{"n_layer": 13, "d_model": 256, "n_experts": 128, "experts_per_token": 4, "d_expert": 64, "d_shared_expert": 128, "activation": "squared_relu", "moe_layers": [0, 1, 2, 3, 4, 5, 6, 7, 8, 9, 10, 11, 12], "router_score": "softmax", "normalize_top_k": true, "routed_scale": 1.0, "balance_loss": 0.0145, "balance_bias": false, "init_std_router": 0.0113, "lr_router": 0.000645, "n_head": 4, "n_kv_head": 4, "head_dim": 64, "vocab_size": 32000, "norm": "layernorm", "norm_place": "pre", "norm_eps": 1e-06, "positions": "rope", "rope_base": 1000000.0, "rope_fraction": 1.0, "qk_norm": false, "attn_scale": 0.125, "tie_embeddings": false, "parallel_block": false, "init": "normal", "init_std_qkv": 0.0504, "init_std_o": 0.0, "init_std_up": 0.0504, "init_std_down": 0.0, "optimizer": "muon_variant", "lr": 0.00392, "lr_mult_o": 1.67, "beta1": 0.95, "lr_head": 0.00657, "grad_clip": 1.0, "warmup_steps": 200, "schedule": "wsd", "decay_fraction": 0.89, "decay_shape": "linear", "final_lr_fraction": 0.0, "batch_tokens": [32768, 65536, 98304], "seq_len": 256, "doc_mask": true, "z_loss": 1e-05, "train_tokens": 376400000, "steps": 6338, "dataset": "wikipedia_en"}
Below are experts of layer 7 (counted from 0) of a mixture-of-experts language model. Rows are named router (the router's row for the expert), down (a neuron's output weights, with its number) and show model dimensions 0-255. Each number is 200 + 40 x the weight over its row's rms, rounded and kept within 0 to 999.
After each expert's rows: a language model's description of what the expert responds to. This comes from a sample of Wikipedia text that the model never trained on.

# expert 5
router,219,204,243,236,201,196,156,147,202,176,262,247,262,203,174,220,247,192,203,177,181,190,213,266,259,192,204,206,199,224,187,248,160,266,193,238,189,192,213,186,240,208,212,114,249,211,141,162,214,246,204,284,191,213,225,173,244,154,156,141,155,103,163,174,202,172,252,173,185,220,148,190,201,223,117,256,205,219,227,195,188,209,188,150,273,221,195,138,254,224,220,237,192,194,220,195,179,210,236,276,250,151,152,165,185,248,211,195,304,264,162,253,237,187,177,170,107,120,248,97,202,198,212,156,237,169,144,225,150,208,205,204,231,163,177,180,135,216,228,150,208,250,202,150,150,206,152,193,294,190,137,258,152,177,237,229,257,203,269,226,215,220,240,279,152,164,236,264,242,223,156,246,195,195,156,211,181,214,162,229,276,157,184,269,183,189,134,171,179,246,200,150,223,210,261,215,125,220,219,154,138,206,224,272,146,201,222,236,228,213,174,233,204,224,175,163,204,175,183,227,220,181,181,218,159,241,153,126,185,218,151,205,194,131,260,139,180,240,224,251,235,195,228,189,222,200,209,175,174,86,196,129,249,244,176,153
down0,146,164,201,207,278,196,161,168,282,186,272,211,202,166,184,217,236,166,159,240,245,199,144,200,218,251,168,139,236,215,180,141,160,233,211,191,164,207,177,193,211,138,224,159,132,168,247,270,206,195,185,174,176,232,274,240,194,237,159,223,200,208,196,194,200,212,177,189,125,199,197,239,227,134,284,188,251,263,202,234,156,195,177,225,175,265,138,211,213,196,231,133,244,192,199,225,263,166,203,221,258,209,223,187,208,110,220,173,191,203,204,194,196,160,248,161,129,259,159,160,235,221,249,279,147,222,160,195,173,194,164,176,232,198,229,257,229,177,167,151,243,113,238,296,218,197,235,187,143,224,256,160,155,208,130,244,274,153,201,180,288,141,129,200,154,208,245,202,254,232,216,198,174,219,175,265,217,243,158,174,269,138,231,208,167,206,223,214,245,232,181,170,289,178,145,229,182,169,228,288,205,229,160,171,230,272,180,214,230,170,213,175,175,156,168,253,212,225,252,144,181,164,231,199,175,192,184,204,259,181,138,203,196,283,182,149,177,163,198,140,260,223,240,193,293,150,156,103,167,190,159,196,221,175,165,146
What it handles: Nouns and adjectives right after a, an, his, her describing a person's role or rank, such as wife, debut, first, politician.

# expert 9
router,230,297,181,258,190,191,205,204,181,217,144,148,211,170,219,242,264,140,244,152,245,200,143,194,201,152,113,198,209,147,216,220,141,245,180,135,199,223,246,179,202,191,142,176,275,187,136,208,173,130,268,217,191,168,175,224,159,175,183,199,194,236,261,147,174,187,243,229,238,157,146,184,197,185,151,167,195,239,198,223,194,253,148,223,159,163,176,211,241,193,177,145,165,183,164,195,240,195,177,171,209,228,141,212,328,251,292,134,161,173,173,202,188,233,226,209,194,172,246,233,176,207,243,175,144,275,162,267,126,211,180,200,152,204,242,236,217,200,193,202,173,231,219,244,188,215,197,144,195,263,246,132,175,242,239,167,168,138,141,256,248,245,194,231,165,209,246,231,146,241,161,254,114,183,211,236,191,223,192,209,209,196,246,175,178,221,244,181,183,135,201,327,238,200,225,196,176,156,286,267,199,212,192,145,246,264,212,170,159,139,215,231,185,147,228,214,254,198,239,200,249,237,235,217,255,261,218,110,163,210,141,227,163,165,266,201,249,193,212,164,185,223,177,216,226,179,208,197,187,173,169,323,157,216,174,160
down0,98,158,196,205,127,213,219,203,164,173,229,169,189,220,128,228,215,216,251,178,164,284,258,261,189,217,226,181,169,251,233,242,245,196,236,244,232,99,229,255,232,223,194,239,137,208,177,223,223,187,187,156,203,259,218,274,178,131,225,172,233,105,163,239,337,227,204,256,184,236,153,211,245,202,217,183,209,178,151,158,231,193,239,192,258,208,173,181,149,144,159,299,263,176,219,245,185,198,166,171,224,166,100,169,148,185,260,222,222,217,186,169,257,213,182,129,236,225,166,194,285,162,220,219,258,231,213,253,178,188,157,200,211,187,152,194,227,214,246,148,251,169,185,162,219,275,181,223,207,156,228,214,228,148,181,242,244,192,239,263,131,158,214,232,207,126,172,155,172,201,230,228,179,239,232,142,231,213,121,174,204,239,192,216,184,201,162,196,171,232,175,230,203,222,92,194,182,94,201,184,217,264,170,181,220,178,285,191,157,201,181,145,275,180,224,188,258,242,225,232,132,242,164,177,210,236,210,223,154,248,161,201,186,190,227,213,197,180,185,191,173,163,238,117,192,212,233,212,193,212,224,165,247,129,182,234
What it handles: Single capitals in coordinates and abbreviations, like the N/S after degree marks, U.S., Ph.D., plus URL pieces and team codes.

# expert 17
router,171,208,194,228,201,168,281,246,233,234,137,178,182,174,167,176,210,252,242,236,180,235,238,150,170,184,148,194,219,232,158,162,230,175,184,208,256,162,226,214,217,238,133,168,238,180,198,137,172,125,137,168,213,257,137,275,274,238,221,160,129,196,141,205,237,138,291,228,163,239,180,214,170,205,153,117,229,259,204,286,254,201,162,230,239,218,158,206,194,228,232,171,247,191,190,242,243,186,174,214,152,183,184,174,208,203,137,136,142,191,197,214,193,194,192,217,214,214,157,195,158,100,220,256,151,174,279,178,219,160,231,158,128,189,245,151,214,255,245,151,236,229,270,157,167,172,180,188,252,204,221,231,224,248,259,134,178,159,178,246,129,135,212,147,157,210,149,146,241,245,168,185,151,179,181,218,243,248,145,168,238,183,149,251,201,198,185,238,254,183,165,155,234,223,191,228,168,269,168,157,178,114,117,256,248,237,247,171,219,211,145,220,170,194,201,212,264,210,233,162,246,162,232,171,215,279,229,206,149,187,167,167,180,259,239,132,216,185,224,228,244,169,184,205,227,202,279,242,252,239,205,213,182,259,185,260
down0,240,182,181,205,291,194,200,156,125,182,150,139,191,224,191,217,194,207,200,252,255,172,211,156,286,172,149,204,194,151,99,159,198,202,179,173,187,280,202,209,186,213,155,176,175,235,220,153,218,144,215,113,185,209,221,229,181,175,201,103,162,253,181,191,208,207,216,221,199,222,177,149,159,238,170,213,191,146,237,260,204,222,206,263,193,203,165,205,242,235,236,195,171,200,285,226,136,93,230,280,183,210,271,232,242,165,180,186,240,168,228,230,236,165,189,215,179,181,142,140,191,206,250,189,192,162,239,286,228,210,198,174,126,178,214,235,270,300,303,200,213,140,236,156,223,224,229,209,214,233,194,213,151,207,222,233,172,232,184,252,176,160,130,114,131,146,175,220,217,165,190,167,286,240,130,223,218,246,229,225,270,262,179,197,197,121,183,197,192,203,197,233,211,179,188,172,177,219,254,207,230,115,179,309,228,158,228,225,213,206,167,195,230,166,144,215,183,185,195,222,247,216,152,175,208,248,176,151,264,258,222,170,236,195,177,155,231,165,198,198,222,256,142,197,234,109,176,228,205,127,257,177,187,206,267,229
What it handles: Opening parentheses after a title or name, introducing aliases, birth dates or ISBNs, plus line breaks after headings and list entries.

# expert 51
router,192,147,190,200,162,191,277,193,228,169,260,195,237,220,246,115,178,188,244,186,185,258,207,204,134,193,216,264,189,264,161,177,197,249,277,166,126,306,174,226,176,209,192,224,198,165,289,237,202,161,215,200,227,215,184,215,240,152,284,231,225,223,160,180,279,208,167,200,222,114,227,206,190,246,166,182,204,193,203,191,264,262,192,273,181,308,190,197,169,185,155,244,189,245,206,148,232,205,227,225,221,265,189,184,176,202,170,163,191,165,194,242,244,243,226,183,217,188,238,186,176,207,183,164,186,242,205,198,275,204,230,174,207,211,205,208,248,244,169,167,248,195,250,280,192,252,238,266,186,228,165,214,186,219,215,106,172,184,190,212,240,181,81,140,238,166,213,252,209,248,209,241,247,155,204,227,109,259,164,232,133,161,191,222,179,162,176,211,192,261,223,170,194,212,125,165,158,134,132,199,141,243,141,176,190,162,182,240,148,183,183,135,169,206,184,183,228,196,185,241,173,157,247,170,226,122,111,215,221,180,201,129,268,201,224,163,231,246,166,162,148,158,249,191,166,207,253,203,236,150,93,205,187,121,197,184
down1,179,160,180,275,244,206,217,199,112,165,220,216,208,266,218,222,224,155,189,215,229,224,190,192,236,205,150,197,148,249,177,172,185,225,218,188,251,197,219,167,133,196,182,170,172,190,267,213,248,224,239,171,263,204,188,236,143,199,167,217,233,101,182,221,211,209,255,228,164,209,217,246,219,282,219,135,242,145,117,211,224,228,208,144,222,168,233,239,305,238,234,126,165,206,228,284,158,214,255,185,251,159,188,157,212,137,180,182,191,110,144,224,222,164,191,173,58,270,271,162,248,160,191,218,177,181,253,232,148,275,131,162,219,197,200,189,110,218,140,143,239,222,152,192,259,111,217,176,196,253,208,188,201,198,231,167,225,175,171,160,215,266,249,187,223,224,226,237,260,234,142,191,242,271,101,144,187,251,154,224,225,215,210,192,232,184,159,194,190,219,220,266,216,166,236,183,220,206,192,196,209,281,185,240,252,195,197,156,217,240,198,183,177,214,184,210,242,153,214,126,194,125,157,253,208,222,167,158,226,230,169,249,169,180,208,220,145,198,187,201,197,258,125,223,118,205,243,196,217,197,214,236,220,222,168,259
What it handles: Common lowercase nouns for places, vehicles and objects in running prose, such as school, road, farm, boat, rail, church, bank.

# expert 58
router,138,198,138,222,223,256,224,214,158,249,206,227,199,182,237,209,207,210,221,169,198,226,186,232,198,228,157,163,238,241,271,243,253,136,148,190,174,154,226,229,190,194,256,229,247,144,205,195,251,186,229,258,238,197,198,171,173,253,188,228,230,214,121,216,203,188,218,179,218,169,173,162,181,106,204,150,159,238,143,188,156,164,242,204,211,221,202,201,162,252,264,235,176,225,262,223,240,171,187,175,178,254,182,170,215,144,181,172,224,150,273,144,270,172,228,242,174,244,232,175,163,205,212,213,188,188,122,223,241,212,207,185,143,277,211,258,260,172,206,213,163,258,245,186,250,192,216,259,166,226,152,177,157,260,167,152,142,253,236,181,226,273,207,183,208,266,225,144,213,219,302,241,268,238,101,217,151,160,186,150,195,256,219,143,203,150,217,275,198,185,225,213,200,173,205,196,219,210,180,217,147,186,225,169,161,161,161,175,259,156,125,245,199,258,106,190,145,165,195,213,216,206,232,273,192,240,224,168,174,121,172,247,191,156,278,191,146,227,218,93,169,183,307,139,181,198,215,137,153,274,171,236,245,156,209,207
down0,272,199,195,164,164,267,242,121,209,211,248,188,163,210,185,267,227,311,151,175,219,196,156,156,206,216,241,216,191,210,162,166,201,234,263,154,217,144,172,200,177,160,196,220,186,263,186,176,237,250,223,255,284,230,142,202,237,139,218,223,256,253,140,231,138,183,184,215,184,193,145,168,150,250,123,203,289,153,226,191,172,233,252,246,164,210,213,199,218,256,239,213,270,239,214,149,193,128,259,164,242,222,175,197,198,200,244,281,211,172,260,187,220,165,290,156,136,210,198,133,271,191,253,207,244,155,200,173,276,135,126,191,211,172,248,186,245,180,173,154,189,195,180,162,244,147,178,172,181,209,192,273,237,152,186,159,149,198,178,228,142,149,242,244,160,218,199,232,240,255,182,185,241,148,233,174,165,143,291,224,224,174,167,163,193,134,216,162,250,198,190,175,168,226,222,151,206,176,249,208,147,204,229,188,234,183,183,222,197,230,212,236,167,243,151,211,229,173,209,176,254,170,195,211,189,154,193,228,250,175,156,320,214,161,191,160,184,262,157,195,153,170,249,235,202,205,150,255,260,124,148,234,161,198,140,170
What it handles: Coordinators joining list items or clauses: and, or, but, &, commas in series, nor, including, especially, as in British and overseas.

# expert 46
router,207,279,188,194,254,206,208,140,106,257,196,217,196,250,181,210,217,204,237,235,243,198,266,231,232,248,168,150,205,183,166,167,170,160,281,185,192,137,246,244,191,118,157,135,188,179,236,217,182,230,214,225,266,105,195,245,217,218,222,202,224,198,213,192,216,197,109,227,202,161,270,181,203,219,229,198,178,311,181,208,197,226,191,184,188,141,153,189,227,198,242,169,127,199,214,225,219,274,251,179,156,185,194,238,240,230,171,248,246,185,186,210,209,233,176,252,137,183,211,241,143,208,197,188,134,272,224,306,200,162,185,183,188,177,226,218,211,218,227,183,244,212,211,327,191,154,113,156,161,255,120,105,208,235,241,217,154,179,155,226,236,123,295,234,210,204,147,234,131,209,180,199,171,208,239,211,215,220,202,192,220,195,201,257,136,235,141,181,246,157,181,281,242,141,255,168,218,165,178,159,196,271,174,126,206,249,212,231,223,176,219,190,186,196,193,170,178,217,210,198,244,199,121,153,238,205,188,204,241,171,161,226,109,182,268,164,198,232,195,180,184,155,166,174,145,236,168,239,270,205,268,165,229,200,152,206
down3,206,209,222,251,150,196,270,195,144,208,178,159,235,226,92,175,203,183,218,138,188,183,188,206,270,206,188,202,172,238,222,230,203,145,205,303,227,212,196,187,161,200,177,243,166,220,243,146,142,256,181,184,169,194,189,155,265,241,230,247,248,163,182,230,192,256,190,168,206,178,159,202,170,169,215,230,200,189,193,134,242,175,211,254,231,176,193,180,273,179,252,134,121,229,182,244,238,194,116,187,212,247,239,236,221,184,245,222,148,214,167,248,223,200,116,254,163,220,166,181,174,260,235,226,217,181,207,272,188,194,120,171,141,219,185,208,166,154,193,221,213,234,132,211,230,141,222,217,202,222,222,190,202,178,241,171,241,227,140,209,164,182,250,95,228,184,224,141,169,149,281,135,227,190,242,186,189,221,186,221,273,202,108,244,252,209,181,200,199,168,230,184,256,221,166,171,217,168,296,275,204,125,181,278,200,195,182,198,156,227,163,161,186,110,140,127,138,201,252,178,216,213,209,270,201,159,228,218,182,183,266,223,166,169,225,240,204,164,113,187,240,209,145,277,230,289,148,290,185,147,223,174,221,202,230,209
What it handles: Last words of proper names and titles, like Great in Alexander the Great, St, League, Cup, plural s in team names, slashes.